From a checkpoint of a small mixture-of-experts model trained on Wikipedia.
Size: 12 layers, width 128, 10.8M parameters.
Training: a variant of Adam for the experts, 243M tokens, 3862 steps.
Below are experts of layer 5 (counted from 0) of a mixture-of-experts language model. Rows are named router (the router's row for the expert), gate (a neuron's input weights, with its number), up (a neuron's input weights, with its number) and show model dimensions 0-127. Each number is 128 + 24 x the weight over its row's rms, rounded and kept within 0 to 255. Numbers have three digits each.
After each expert's rows: "comes after" lists some tokens at least twice as common just before its tokens as in all text. This comes from a sample of Wikipedia text that the model never trained on. Tokens count by the router's weight.

# expert 56
router:134111144106171119082173131165160134122189154122125131081142154116130142168101145110130148092120118134130139159139120053145128151102153145136107185139132149079113082114171156111124079126134148149119135146130120157096136120131143115137128141124114131178115146143113090173140160147125147140116116122108125111137151156119174105144119129116115121117172157165133114107163155119116142106115
gate0:146125111127120121135121110130140088143180135155181123106095113142170124131122080113114154143128108098114130133138123123113089146124137109146098080175122172137115111145141144144102128128149125156128128174137133157119160141171130156175127122169128111119104092122052096149114151135163135079124153130105169115134103163125129113110120107110175129108130126148103095131100151149112166104090
up0:145112132115119128101133116129146117149171128144125170121124098125170157106115134129073167122086129133139109157150127116143103100149144107139092115124103137109100126145154134105102132127113127113127136166099126171145135142169128160147142121163088146100106121100064095141118132131166120166136146113110156099129134139133120153138118098106172084095170123126125103130069188160126183103124
gate1:123155123156111129136121147138151107146187148098172140111113105134129121195146150143110117135141142108165115146148112151119130136078132131140171141108141178105117133137062157151098102092124118133145154166156127111103138114121118101120156143128136086113126136111122140166104110120161127102092097135149157127144127086146125169155117105108142143165070147121178102105148120134135141082142
up1:180151143094100129116145116125173146133153103140147098094162121145114155163118168159117127112130173096151103151157152159152117121109138131139167192097134134146149140137063139158097111119116163133154141150144124101137122138162149140148177153121132086157153113113108146163095135120142100120089140124118157102121114116104120151123122156089123143176119115136127141132099107183138141113122
comes after: "i", "o", "a", " I", " A", "u"

# expert 43
router:143100132110123154111177119109131134181164174129131131138109103085137169158133114125130152114133124100112081153129136133096115092141138140117147140172141139099129138137096139122169129152150142083124108159147129153079125128138083102129071151124112173182112109103152136166104186109145130127170138115109113134110108109119098150162115145156157145136111157107159141151101132116138135092137
gate0:100136137113110116131099111080144156168154111119149145101104108093144142183133136143112121122116101133135129158112124120165134119140111133143136159130162152114162148180119143174115133135083138111075132158107134126117126105131068135126130086167107117112106105120121126176141171123126156145138131134144110142120161137146121152140069142146152083123072195116123109158128135124116153094100
up0:098136114110112113149117118094123147153113156096165139090115123076128146158124121163135153145123126134130133171109135140176122116134101133116116159119155154124123114153102119126103157138121149092070072177154131118099117117146084133121161089108094118113111106128106114152118184143119165141148142149138099127107163142137113158144085154153157084121112131132142107135130103155144131061099
gate1:123140143122128133141132140131151135122141125155136146118086109093089105126168068087108131120128174126111121131104116099159155181150149184139193152139159122107150118131147105137129102167136099091134168155094092100098121115130127144099114129150165144142158100120090102118124107132152106101109126143117110109065133139139094123104126133105119150184131171134151106147107113124121143153127
up1:173157143115102131111171153117129122140142114150112142138094132125125095139171139087093125077144140133142143153091082111107163163127160160135144143122168117083147103150115109114147100158163144090104095162124113137084123104108143125150094148129156124131165101111082086116104122095130133124130094162121146142123118134128144149113123104126181120170096122126137092117121127138126150185153
comes after: " H", " the", " h", " a", " at", " C"

# expert 17
router:115136130114099102126139133109133123114156175108136174131153110137112140139158150128107146129101082126100088114100085106113106119139106091154106166134138120160150100147102163122136095132149092108090137137116157144151120126130137149070109148119116174153107122130142110169149104138128120099157081155143149138128135105157082167151102121151107097086130117109129177146184150130091153122111
gate0:136136162066114104161072129116146144135102129124121147140141124092122157150130096133132154170119117113159124148119142128166109128165090162150134143132106157100143105108105141164158097164120107113097136142116111149117139178141129134119097128123111055143138162159086124120097111149145142095096077161156184096118142118128107141156154123122105116125131175121125135098144134136121152108102
up0:119140148156099108114131101098140146104146131116117117145125087141121129151120105133140146123105084127153130118111148103155086175144134112151119148180146162162120111106140140150157111141119129118118153108087085165135108174165116136085118131124151122143157179152093133127125080156161127133151090091152153137131177064118148116090117140178121129119128173139122169121135126157101122136140
gate1:131139124089113069141126104091140064121154154087150144124103158118104114126114079091142125120088121088104100133124109099121136151152116116137129144112116128156154108077101102139142154175127098088103062136147147117144124138156127140099121164143148142153081121139169140118112120162112123119131134162140185153147134134141116132165142150104133098139115148158116125149105128124137154153162
up1:102150157150112114124124106113141092101150097126120163164141138099167130135144106136142137126063134129144131155131129143145115111149130086124108143148127139138180124129076114137121112164116118078115087166130114116147119132133136146102099128118094153154111132136133125134148089152125091119130110113140151138109192085112120179154138101093089107111130134115155114164178148139056155111146
comes after: " R", " r", " L", "r", "R", " C"

# expert 60
router:093098118157114113108088114117147150142142140076112118108126137105072170140127149089157148154091109127086120133135150109141092121138136155153155128145167173143136152138130126157143083102143110128141162136126160112114129152162116137105084128127125159136120119157103118168153167148179096106128122138143131116151150170152097137115128121173125136158127168107135087130153111146084175148122
gate0:109154107113121105122101068115146146169136144130127158110120120148141138128106094095142144161150138099123099107151120115115123092157129133136161131109145106118183127172095116168131126139104091143137180137123113110133135097139086134101119114161133130135137171177076148128125135135181116104138149124100175110164134105127104120153121181165132118165160183115094139120125156148114141119123
up0:077136104116125117151087105102159158126171128129124155085150118182117139101145126100150149170122143122096122103135127074151122121166123149119171105094144126123151114196093097134117091122132110130099091159153115123132142099113138111086148128090134127119137119163090136140121124147150109099110116099103167123124165111143130126155146168151082129138112157127102093149148096136138153143125
gate1:119143128139108114134155104119154099109105129089114130158153128128073168067116113141141140093167094084095132121146113141124151186141133135162157121105164142139093116131110112147138108095095090144148127146101151114129102117145131142082123126129146167128119126132108101166120124118152158129107112148121147109152133110150092122130141106138089081119099134102149143077149105168099114065149
up1:131138111125096173093178121125120095103107123079154157159137142113089160088094137125095152122130150120088130113167152110141131122140114136157165098107152118113123127077132100141149112105115127129151126101140151095124110111160156137114144109126093149111143097134125090141126135127160169106102150173152143101156161130140068112130140115116121085107099150091155156102108119156112142085149
comes after: "19", "20", " st", " b", "b", "st"

# expert 55
router:160102130120143112093125161121151087099180131108157136138112086107089123147079099155144174101135157110139132120152095125115117133109094111136138113131135165111152130121150147107149093107116084133102142162099136106117123105173137139124131131129133113107126142128142110126205109126143099172119120119177147149147129163147158162148103079152169133115170148081111115107124155149119125129142
gate0:124142112109142112083168130150142116105186159120107153123102088085143126154173153113141163105148098133110112132146146110149137161154139139090123149092121160124129144138087139116155116120139146094046106158094112165126088125141148126100098111160150093163131110098149123103132129182132130122161127108122140114153107140132112156120093149084109127153133142123123134156113128091157155137119
up0:128145164149146130093148118140147125073149128095107166111100091122151131112119151113103168114139110119108150133155146091126126143104131163105197139088136139133095125149143107132131093134111126127079144130106108134139100129178157090089122110123133136132150142147124134115125125138139129104068130106149133127146135150101121172191113143073141089160107132098119087124100164121131147165152
gate1:140145166096139101099125135131166129104172132093103147139152083132143148100139150119153146099137119129088161125140099105117088160134131147163165155173146146135140093154132107165140091161138101123076125105111129141128126128113126092129070124133160126132092139129110080095106158156146135135136147119149192150100127136136127148138143149148149110126153123123104064148161121118109127087139
up1:111121123109139113113128133120135136107177146107169124156146093130134154105152126116147184119131089136104143125166147075143087150126144157176128156143120146127140127113132097155101124154169143184086099126126123105153103167158137110139114125137139110123107126104112113114164110153115115122134156098147165152141134174130131169106116141142183109161125118100096059158111106102135109154145
comes after: " ", " F", " f", "f", "F", " ("

# expert 19
router:141136170179172101121114110120146097123156119107121114109153123121099114155134119109133165098108081060115077144128123120133098140106140146127109170163128158105131142138131134110119082103140101095129139123116175119117147173149108142104109116120162134160088180139088148165160133174135122086127088139140125119108145158128131125136095095146154137138126122145147140141145149125110178125154
gate0:153148113133145141102117124114150133113165162075112130142151140134092123134173122115097127118124154097103124111171110139150151125114161080186109146122138129145146103155139145153154127124096125151102129136169104158128097128161142140126162134126130125153134107134119129109108115169148150133107094125151105170127133121111168104139150140191086098114128128112137168158126165128094176057103
up0:134127129140148159086134105144132108140105136113145131135155156143104144134177100127126107131134128094121092098127130137128162088105123069106125100110128112129129148143135131131138089091123095161068124143110097172112080138129123128151164112140141095152114134088126142133111112130104129124082097086197142153140138113143125125204145192156124129122106120122132152125124125136109146079132
gate1:137117138176163143126148145111175112141129116137124104134095139102136144120126107151080138101114095100081124181134130070136102122159182119158092175125173132152075136092136128100110138097109102132130134144145116114119096135148129118122161082141143120139085127169140118172105146145122130119131127139147107100153171131128166131129141094143193160146125140144141149145129127142108147106117
up1:119107124129163117145151112132164090109112141167124126138094107114105098112165127111116185157132093125066110122149158077093113134151153125151134152121114178155102099085142172115138103147134121139127153135120104115145113120163115140128158100158140112110056168149133112133118167149136120121136117123118108138118124140147139146101105102116182120145163109136162173119144133133140142179153
comes after: " B", " b", "b", "B", " St", " A"

# expert 27
router:147142102171143106110122123161151116138129148113116144114153134161096136136095122082120143110103096084109117117134111149139098112077144111144146164175158179169091146146113172109108112119133145139102159122095138096096140117171132085107101140109162155149086104143136126171184121143124149114130076130109114115153144132111153118150123116150110113159126118130123135157159141104076135109143
gate0:128121129167110166145124082170134144100122155152188124152130160131127162164098138110105138163105101081116093109167067131191131089115187119127144101153137144139124135126106154139119135095128102132137118123129146143106087122117145115106123154104141146136103162129156148166120171122107127111119124108130147167147128098161148137146136095149122100151114135075105135118137116126116155089113
up0:113126143137107132094100121162120140101092121118124112153136132132113123138117150123134180118095139088146124128189114135110099105112134153096132130122099132124160168115110147113134089122169088115148141135064123138146108094122107142115140145115140093145099158145122126188135153117123139092128136138156137123120128150164120153152100094147119110132180130089075121132142182175067162133124
gate1:182111125120135141141149145153157132123140144166123110116120140108100140118121136134103126139127140113143146162168117130103167133134139092175138125088115147139118106081058106103121107169069144115159096150139150145160128122163129103115145107124147142135093126142094139143116137148164136100169120124066106113098136093119122117122145117163185077138115153121129141154162152149121165117148
up1:151073148140103121128149112126154118113129127156099099117175116106080121119136124106107094143093164108120110130130131131130176105110173080163115108121107142126105134125073141105101124122098159139164110119132127137134143150150100101112175092155155150155088127147112155142104132162176139146151106140104110117104144139117143109123124114171157085112102105138094184118131112158150139095149
comes after: " B", " G", " St", " b", ")", " st"

# expert 62
router:191111130089117093111140125157144110163162192132150155112150139149120149137121132119123138104132162118148106123128128117154098152173124135189109132141125178122120121094133140107112074057141098118107143138140158136114120142113094133131137140187128126125130143157131105154126105094135161099144115193112139125118145097107128094104172098145118141151123145167120105122160123133128140121126
gate0:146119163104090139102163138159148121149068139097137146152072109109123150111109109107170118112138112132114092122158122120148105119141148118137150156095157102129150125122073134177097111139109123134118126153089121141099128155172159102140120151134117112141158093153107098154094165128168091148146177153161098124143106116151153117124170145162157130126108132106133143147161095112140141104112
up0:121139153104107153136095141165141150149090136109136099106132165152161165119137113080130094117156123106082110126166086088116098147101137118166131121127144132146146139123115116136114121120152143125121120138098154141121128184187154121156112105114100138137191141163096112144117158114133073126145130134141118126114107131134138118115155136177128143080094096098098147137185120119129148086112
gate1:098132109063139155101147115098130120116112124136077143094165153141127173120123166121117109146123125081106155137104167118129154136138118125130171156173165116136108118113098111133148165152168140133108157116112118054119123182144121102137129119134147138153113109138110120145119081098106118121132088130154118133150122135104112115131134133128160045118131112123137121131133122183127131160154
up1:130157169106115139123144116102135119102125157117108159081156118079109167181113112132131103110133140134151136106112161103167117141138091086140179147143167141136120116119138136100189175121165122164097146114108144096141104150152110154139080148141159096169154136105125119144123138117122154162157106158131131133124103160108106141142125067158091104114138162122147119132112110122130121146142
comes after: " |\n", "\n", "|", ")\n", " in", ".\n"

# expert 24
router:115100108078177101114132154111154120158138135117155131073125141137121163139107153132155139129125166105130088142115102126152077151122119126157111147128157155141087129110125151105159081141135087167091124138116170158120154154139138105155128163124167136168121106132114132182140143149142133107128122150117184144142116126183128157116124133153133119166146115176152146138147142118132156107084
gate0:102096103112100118110157152120150129112152110134140166104097114116107134137195152106113111132132151132133130110190098119169108113172152129133127178123146115130127103103122173123153108166105129105138118125136150139156113125160119098092121139149139167141135136134155096153115118142148121136153141132164174087121126144098126177119106107122129081179178139126079121110117076103136137116150
up0:108109099098118056119129163134113110120146106127140157087120107128091142130130150089134163159138136123107133101165110156142135087122133130136071203139162170174138121112143145145157101150094077136149100109120114114117135106124136129106141133136134126115147123130149131099111123127151123155149129156143134135111106154141093125104098108101136067158143083148116116152132087127169157108144
gate1:120156132137141146050135142109119095121172145102168116107142129168144138063128180098136152129109123089169104118104136121134123108120132150120148193125150137158120146099158159099113117130091094124114122109083080164139151132124116134124120122074146113144137107120119099152114163120159121134114107128144149138070163143140137151132164133131093103105126150135154112149139101114132143121117
up1:118103098125115143120159115147148137135147096068141134097114120098128164147147059124125115098166173120176092172100112141150157136189117095137133132130153164110121160135081141159101101117114145131120075097154146110134109119100147142115138120098105124106136160142129154143139154114121134122102151124166128093166120118122109176137147116118132150077109144170151117118128141159133124133130
comes after: " D", " d", "d", "D", " re", " in"

# expert 7
router:144144148124160142087117115143165125129114167104133109136136130130055182131125096108146123176108137094163106190121151144089138126100102090131136139130140146130091130089143105133160106154129113142122148106136133130118164097165119143125173109107108162133107126109148086163184139123151128151095091134117127126150127085137141133187106122141105113121130105112159160119114111121128159106107
gate0:146095103119130132076151119135138124100111156087149172134114159129152141122132112130121123142107143096148109152172159163124097142162144154150128128139137088131148115079155148133151054113142115228138127120102155128142126095128130123121099141150118134142160124125092111145122145092155189136135167159150146118147128137131162145127120158110141126141125151169083119136135130127138106135139
up0:146134103146153118106119144109120101106105167104126145145134150132162124104126092127115130146092152078155114165140131160106098170150170123133104091104132103136092138089156138140130072118159085162153131114125144166140142106153160138085133178121144142137133108099092116120068153063144143151149112161117143117146130109156127124142093144107105100137110134106119113107146144125155157130156
gate1:133155093130130147123127121162118104161129170149155146157128181087083151132163173152102142183103115137139100141112151122130111142127141151132118096136170117110131126126151166137155134155129128111113150109120137141143146107142106073122121135117123156120153068127119074109133113152184126108188131144120121166140161104102132158118110158099120113163112127115166110138174126134134162099118
up1:109134121103129129144146122192139147140141142107102136119142136123120193161124131118092148129148116153143129133110137113090121116089119141157127133129122150158132123160134158150162122175139096075121137134097103133103141124118136115121146130105138122155101070099115121159109075162225111096161137102113111136172171125138127107132153123114098092115102142147141119104154125132143096156123
comes after: " |", " ", " K", " J", "-", ":"

# expert 4
router:129131099094148145116174083127156143133110179130107137129130129144108177089165093061099135099113097113147102133151126116092153136115162151128174149147190118155082127120142163124154090121079117150117163171116120117141115088116140118056110129140160133155125115136124137136129108127122101129127106134147113128175123108142136139158117124127144152166140126158146133121137125131114155105112
gate0:149123091121133135128132136204161113155147136165103196135140116146147119117092159134175138119130118144141144113135136086135099142133158135137150143108158100123134112126149149139134124128140138139156131172112117169148079092101111103113074115141131121159151115144118099131096078105136122113126100114179118113124114152156101135138154153115156108124095141121171151133116116122101198144094
up0:150107156109140119096125081166152149125145151136172132124138100111133132108101210100170117137126208113166127145117121121096078109162130106128114157152144156113104122104124122126121128151150130123152136161104106103152142130112162128157160102135114124124107154107118112131145122098125184073114108118126157119130110099139132142125134147105171119103165171123150143116170130153144115114112
gate1:129155102120145124104178095139148095143137132137102118149141129130127127147148121124132120086098081116093123154157084135109149182114171137131092109106127138111137126093124140133179102140121127173118127097155157125146153127123123123151112181162084107125101152141140116139118128112137174068080150122099153125129157097153150171116163126155101106155162119148138097125162162116102113119121
up1:110162112085105109101125094162130127161108122136107103106153176173124126123106126073130124135091121127104150169165122122087136123067142137107143091111109109130085148094142070093135126115137135160154146132127160119151147143113171104136119145108110102124119149111145167106103139108109162135125126107101116120113145154142129127166108136070096118150107122164087107138150119104160096144124
comes after: "-", " (", " \"", "==", ".", " the"

# expert 53
router:130128145133144093094158176124151080144147138100109113107098129117129149161121155108114146101163127114122106136138138093109133143112123090127084168165159147147136082093144177092147086112115109106130149156057140155142162124121125123100110141157141092182183112109125111129153105154136160109152125129122103112138162103142141094131112127103101138122157115135144119150152093127091135115124
gate0:159114091150123155145101130107114141143167097116140114109099146168142183109081142152131098079110112158123121155113142099137130126096169133107099132146107130098108088142131120126130108152146083129151140139095125135123171123138145142138104166103151115137157136140080122152144089140137128128156147109114121064083114136123116130111160090137129079139124153106148128146183177102095136119121
up0:119096179209105144069095147129138146196144128135126135137140064140122124114153156135125141139121127097107098141129158123148124147119131119124121166143105111054104133104093128124160097095136108111081141139080121154116143108146148135113113103150096147127134128101156127139134129128126119106101163115096144114107154154115080155136123136139127102151145109115111115136084161119126136134112
gate1:129068100141083108089137158097146126116137144117132136155142125166089147092094182130115135083156095095103128112132102142104166133129139099108143144116131096174096111125124135110148083113165115157105169128111140149150095163112124129066172137137115133134156164148113123134116093111164131104156138099172115138122133115139151127158097140122115136112161133122132134145152113121180103131139
up1:140111112087165134134106118116125138152124161138142100145114119099126099104142137131149141099136134115157153099104092098138100163130104148131158126126132128136128130088090152135148138108120123134129140130123172155089142149134098118114125154158111103152121105130131122151142108121159129138129102105193184139113171135124106161082129107166142149135077172088207181139128136140086143105118
comes after: " |", "-", " |\n", "a", " E", "i"

# expert 31
router:178134140141138138118135141150155144148144140081147124156113121149162186150138161110119135107100145099138114143127152131132156122069149131141143139118120131120137139094084157139139117092163150131102118124110112121099142130139098111105118100113124143139142112132152144192164116161138143111120117157154103102109155123107090178191127129115167103145128126093128109179129142133070126134067
gate0:146179123131139097150126107127170093147128180112138144148143134129126117131121120134119147105137147127124150142106118143135093122158122131156141127132115110099120096123118100138152134130122108131084119134093136118125103126145094140072124118122170112151090107124097068158127108168099183137142100125154142088132142145149109143217150139153152081110127137149180141161106092158093127115117
up0:136165106145099137126121087137158096151127173123129168151134185146122146139092145133133123114100155118133163142101133111135098146122113183150130130125119078076122105140166144146109139147127140109105107121092133120091131145143103157107135136100134126160093112130100099132164117108119126139114116123179144121113142140131088139198133106110168101088098156126184138170097103145114123116112
gate1:150159089092158120104105133177141163130094166111144137113153128129139158142117127106115149118159098148124093112060119094143149103134149103165130119137138132142110136130084113129144138149102139115114167107126186144096184142161137125101148131152166131151109122155143124139144123180146147128122099150124123104098128124176075154117137123131126103152170126068112137117130142168101135131137
up1:127120099121158137129102174168130119135099143109137158102174112136159151132141147106122159143100104171116120136099147109124128131108112082166132110137103117137126137159150147104099157117111115128140181092117168142119162101150124163107156107106175104161113156114148108119172152192138130118117104121114115122079151135179058137106119091101107132128152121159125123119141136142107111124149
comes after: " T", ",", " t", ".", "t", "T"

# expert 36
router:133096166108132179108140087123152088130158117130139165086085150148085157125163139099113137118116085110149148140151126096114166126121124140136179114180118123160120109134086142126162105121114156174088127139104155103101099148154122096102135146164121140149130119164161126164176101110140114114086122113153132142134147111148124139123127126103128128144117110145117105128135117159061155115137
gate0:100155123137153164114198105089147121088165114108127149154150115117127160151151162138135135113128122128144140139127129127134146187162154129112155097119093160112087134146108128122153092125087129176096153157107110099086118113163081115111114135148096158141110115130105146165173113100121116122120152113126095109107163140147123137115191137170127123115147111103121136157111122118120094129101
up0:165133097133105109133148129181126137105145117168156081196165110158140112184113104131134107099155103130104108123114089133135116111123140103132093138128116093128157133095145130126146120121128088092126136125140175158129134120070178130105147102105121101136118137101090127103148155168090143134181114109111156110126137094152126146119125110145118140122126127115144148081130127077092142138135
gate1:127116128142171177127133117121165134138153124133128111113120132112111117142164071107145136113178119133140136128145131146106113155113164098142125099103144126131140126159099135189155125071103130098114120109149160102094138155095084120103129137114106158128129189136078146155166096173164132151085091120129150130111120087161141137135140125148107109168104120108127100128157090145145108125128
up1:144105113113132150109121100122130118135168132112150116105128133149098107144197080115177099147161133103144112135145136133108103149112141081173130134128111100128179131148085154162146134115123124111146136102166158105120115144115097112141143144114107123128124158116111103134142052125139132115107152152143151125162137043150152160142147123137097133143098113138145113105157077133165125129132
comes after: " ", " in", " (", ".", "==", ".\n\n"

# expert 51
router:143075135105118131093133142143147117141134188099115150127140077088127130165120133099133126076110137109084096134119132137139133178134119081137125159120163117120132134149123112118134112118110115186128133183128167169097151109153066145078111150108116121151106115134127124125106124136128106080122122141116149168145142141154146143160112133142146117149145105126141133141101136191118166150149
gate0:151099129150121150115151114159112110129137178163132118122098069140113112106136110144125118111162094081081122135128115093098154156142146104145157141114143129129168095142098129149192072124130188090130130104095174155086133136124145142147117165146167118116111148151143128162117129109147136089116120151115151172105127129126135144150120118143127151129116130134137082156179150125119128102117
up0:123115139095115157121141124164137132159120149138155120084110080158125105147165138170120138072146068114090122151089132112103176145129128107153135164104136136114137088125106106100163096100142169117115097114141164148116109095150136141135140185114149127104133145137151146135099141096139133096107154163108136152120085134122159120139118091128126169169116097136137112148110122132133179107134
gate1:131104123123144083051117113127127080145124141121151111085098143091114121127162102122137160117097094083117105136133114182143092162137133084159137118132129135130087123130099162123117125121115084170152148158120141116117104124098146143102125126108110186156129144141120114109159154166120133119082152110184126105135145157154129132122095097140141105140114120138146125115108114182125155108121
up1:144127094131140131093069114124128125104089125173137147154110119121141109129141162147134109081099121116084153133114128135151149171126123082108121102104108109121127116141079157143131114095159122153127141118150166140112124136092122135083121115101094140133149143122159135113138108159134099095118159098152143136115112168114148107139084081142088133142094093164135110142080115180173126106149
comes after: " c", "ed", " the", "s", "ing", " h"

# expert 40
router:136108101072181138103120138147170154133152156092166126093126118121127155159136148140119126154172138105146083114115131110094134131133156112137140145159147136093133084141122169143123122136150151110085118145137138130124143087176131097123072108157106160138084114174119092175150087144117129124119151148137135141158128130152127128123139135164112152162107114143141104119085109110153125180128
gate0:153123102087121127097099135154133137137126179122154159144119052124165189135125145111108151117128131113151126106113120127123133157150180127141174085152096101153107102127096108152148134125141120158126142107131146128112167125149122104147081126144114122154123112155189118136130142096131111072107147122099129143148098164167117168155109142147114106110091110118103148118100154124137156118108
up0:157121065112126158127111100161165095134130173141137121113097104156132156121121145120112147092119130078177094102136098107112116158129163127136117101153095095089105104151118116128171129117165098112098147112155125113114155114120123091164118124126097126163128112156185101160138150120168143081135130090161107110147116123146123148104128115129107094122066125125136146117150104117149127146117
gate1:123148167111154135135116149118161134123162094132180132162101111091102102126170079122145126112165128102116123103170110121126108154128121077168138144118147157153166103131103138131111145106093139118099133184139139111157168134148134172111135129173124120151093152143134132195127127149108087108123134118104149114142122120119113111118091071143146108102116133093118116128151181152124112130125
up1:142138154137159147161093150134138132141136130103157130106118117124127109145167101119150147145147124094137096122120115125104133129092127102149127165133120177101154086145110125168135112126133138136117165192140144141171186104127082136133124149107078115129124165169120101162116123151103119099105144145108127140124127119130103104121072070156126116097110112143129085103169167125147119180137
comes after: " M", " m", " the", " n", " an", "m"

# expert 39
router:155117146147157159082128118114160092148129153154136147140095163080122143109095121159154157137118170126138120135132134099165092078124115110160106090144174158109138148104125156155136134113120124174139129131111156139120134117150112111153093129134146148138121194185129116121185151134186133075122098145119145149119136120130106139114105088123112147159099125159102115150140128130105130150120
gate0:144130109102146095112148119107140093125120187123131120160091169122117125097122116137119120145150141118136135111131116121146082101121176132133167130178164135113126120108074142152166126076099072120111171121122132150129158171130136090148134124153134113118129116156129102110207100136147109151096119128117118127121132085173109133151108153125122125163132152151166109157128154126171133106129
up0:165128103144156105145132100126146112119119157150135114201155165131136129104117106157117143117108136135160141109133114094189103090164154115109149137182139122108153111105115137178118145097118133129137154116108134138170135161134129108153133095142096113170132168132066110115148122143152158084129121097119100108151134099127129130103135135115081142170108162171145137156127150117118163148121
gate1:173168160137100106174160114171129129124121194115156138146095140079137140190156148129140163078125125115118106140135142128120138090115118125160133114171139091147144141107125136166122138104122147128073120098117130164129071150125111139099123111152130138175130126150112102110159098172154122148159097137136110122096148115140113155130158132121090138111129143141116142152150123127169123135100
up1:173160144136098106169139119165148159147118193133175132148140140078119148140152160114139141093117114111126139128135163107064106089120109135178122102158177116130139132079122155140145132109134149128095079127113157163141130126135122142098153137145143120142159140131122104138154084172154123154164088143119109158089171122135083121116156118123121148125111117132126132133140139142156128117108
comes after: "20", "19", "–", "18", ".", "°"

# expert 14
router:120121107116123097130174123156157150168115177120138110132137118125104120148136143124114138110168099116150107139112125109145143103146134107156095174159158134153116126087151157166133078137160119105147112128126127126169099134120141116119118126193129121177160106097145125152174094159151169155157109166157168122172152117091130158112132114144152139137166107134098129156145101110108141157108
gate0:171103125177125147128101155103164151162144138085124107120080091080107153121104092140128160083119147077122111159147114134106110113082133108142120129122133121170111111088145123132164127074124105108127104151113131148153134104137139104147147122141115100116086134110136144168125145128131165131129111131135118144114156091108098124148131117177164116117091140157156106146145110162192128123139
up0:125106091154096163134142127133155140153164117133142139103091092126098137162149086181169136115106165080134112134104094097120101152117140091181127160096125109140141123111117127110146110106134118116112102136113147159159121115127130124144132101136130097131090148122154160175155142161096117127127121124162133137151117101135111137133148122165086143153057124119146144131103096141200115127121
gate1:175136097127133082139114095115160150107122132107119115151126113172092136160135079121150122137124097095128082105117128125104141132098120084149131148152157098162073125133112129141129128110154104098144138124057174162148123130135112156145130126177198130145121130128117094122102095125119101134147107149123166154108162088128120152148108121158150082128142122101109133113131112112114160130108
up1:132129100132116130135126101127159140160143154106113117127134126125112158160130108165122153106120090129142130123127124109120134128117121105174130112165172152111079138128137087163149117158164138132174127133107164169157116108132124170156143134146137116127139102147205137121101148176105176089140125099125158129112155154089102150100143147170115149116126161168100114134134089166126134176107
comes after: " E", " |", " the", "E", "R", " N"

# expert 5
router:115113162131151111135188131106115133148143107121103116176052115139135146093113087124119120078143108127124142147138134098133167165137091140096152194144099148134125145125086160169106110131136138108139139114104106156130109117106166105123138111157179170115157125120114139131123095115106145169103136146123103144117138096140144149152143125113142134154111147079134151182141105103112135136129
gate0:127125121107164137148130149118128137141098123113112121106099073124144109146132096182128181133138141075131096150142099079118112157100122137127175141170129120156107127142116166175107103134119065101130160154120154141137139096118138134175154129157143146137155139118110124156120121147135131127112133132143150109127130123151096181131079084125088158125116151172130112129103131140079143085116
up0:162149124103137116129127121142123174158079151102128125129140130154105113136119121152137157157108167125122085109154115129134118141119111124147151152186133153168113139151135154131120137163085155120150151103115100106126120054110139124105111165090173129119114121131129086146121118136148116144138084121130149151090159115112147181161099105091113127136125103142132164176143092109098119177100
gate1:181175103127111094100123202142115159129118114141161156123138082138131158133112111156105117091084134133131108152134115127149149120102131092168117131173085148101132129074186140104146122120174135126137120165125139124120132141140145135130073110132136169134122122108163137140128113087136135123151128115130141154156157140127131159135101126180125139125102135138149156095133168111142155085146
up1:164162121109144099106104165138127144119137144124140132123118106147116163137134105136126133096114095128136100133124119144139135174132132083176129142128136161155164146101096160123118132167131115120144118144103130134143098127132143180134101127098127154142129126121120133149105147101126143127159118114208188131166158179149120157061117076156094116101118171086122151098110127128136131100108
comes after: " the", ".", " of", "a", " and", ":"

# expert 8
router:175125133157124141117132115171165128170116136134171168125098104122118118179103097122121160107113117114125104092107086123133146169148150090165096161163138149145153128107115177129147092106101108130103145125139152136132127159138107111126115145119154114145127110119132099144150107121139159098138086157133128104157182154105141116148124092165135121156103178132163157134118117114075158123098
gate0:147135120137146128111104132153127119196150168111133162147130125151144108165144122153097113106146130134088108110134120141178154123142155137157142157159163105155118129109126171165132127172140134154113167143114109102143141085159079108174087161129128141161128114115101099138141085141126158112116151154157165099117128147129119135108188131136100108107163122148097095151134147118111133094100
up0:133159149171131138132093147123154143197135163108133131144152064139129106140131124166124121137124112135103127086084124128147113111147142142120134127165150122140112117110130153135117130134145130090128143160131138128124183085162179116163089137159097149113156130128088117173149098169061143130141137135148154158109110146142117145099171101135127128123132100118114141146110127097093151077130
gate1:087106083151179127107124086117146149089121139122110132141107145119111136092143132145120182091104125141119123151118113074170154133102100122155158123104134114094143108141122149186142104112133086150102136155110096154102146147157169081071145106138100114127154101129099131182137108148095145106149134131136133123125128119146134095157165112114134097156119128121160123116119095151103153138127
up1:112108120141123154126119113083148143105094117158129110118159146147137145132150185133104174120088123102120121129116131084131164098108068095132149150121143139116129142124097174112104117080135080135153110155100108116118169157117147121115151131157131134128112131130081139162106127148089139099177129130135140132144129153116161087131144123148114074121061130120140146133106100118071131124109
comes after: "\n", "|", ")\n", " |\n", ")", ".\n"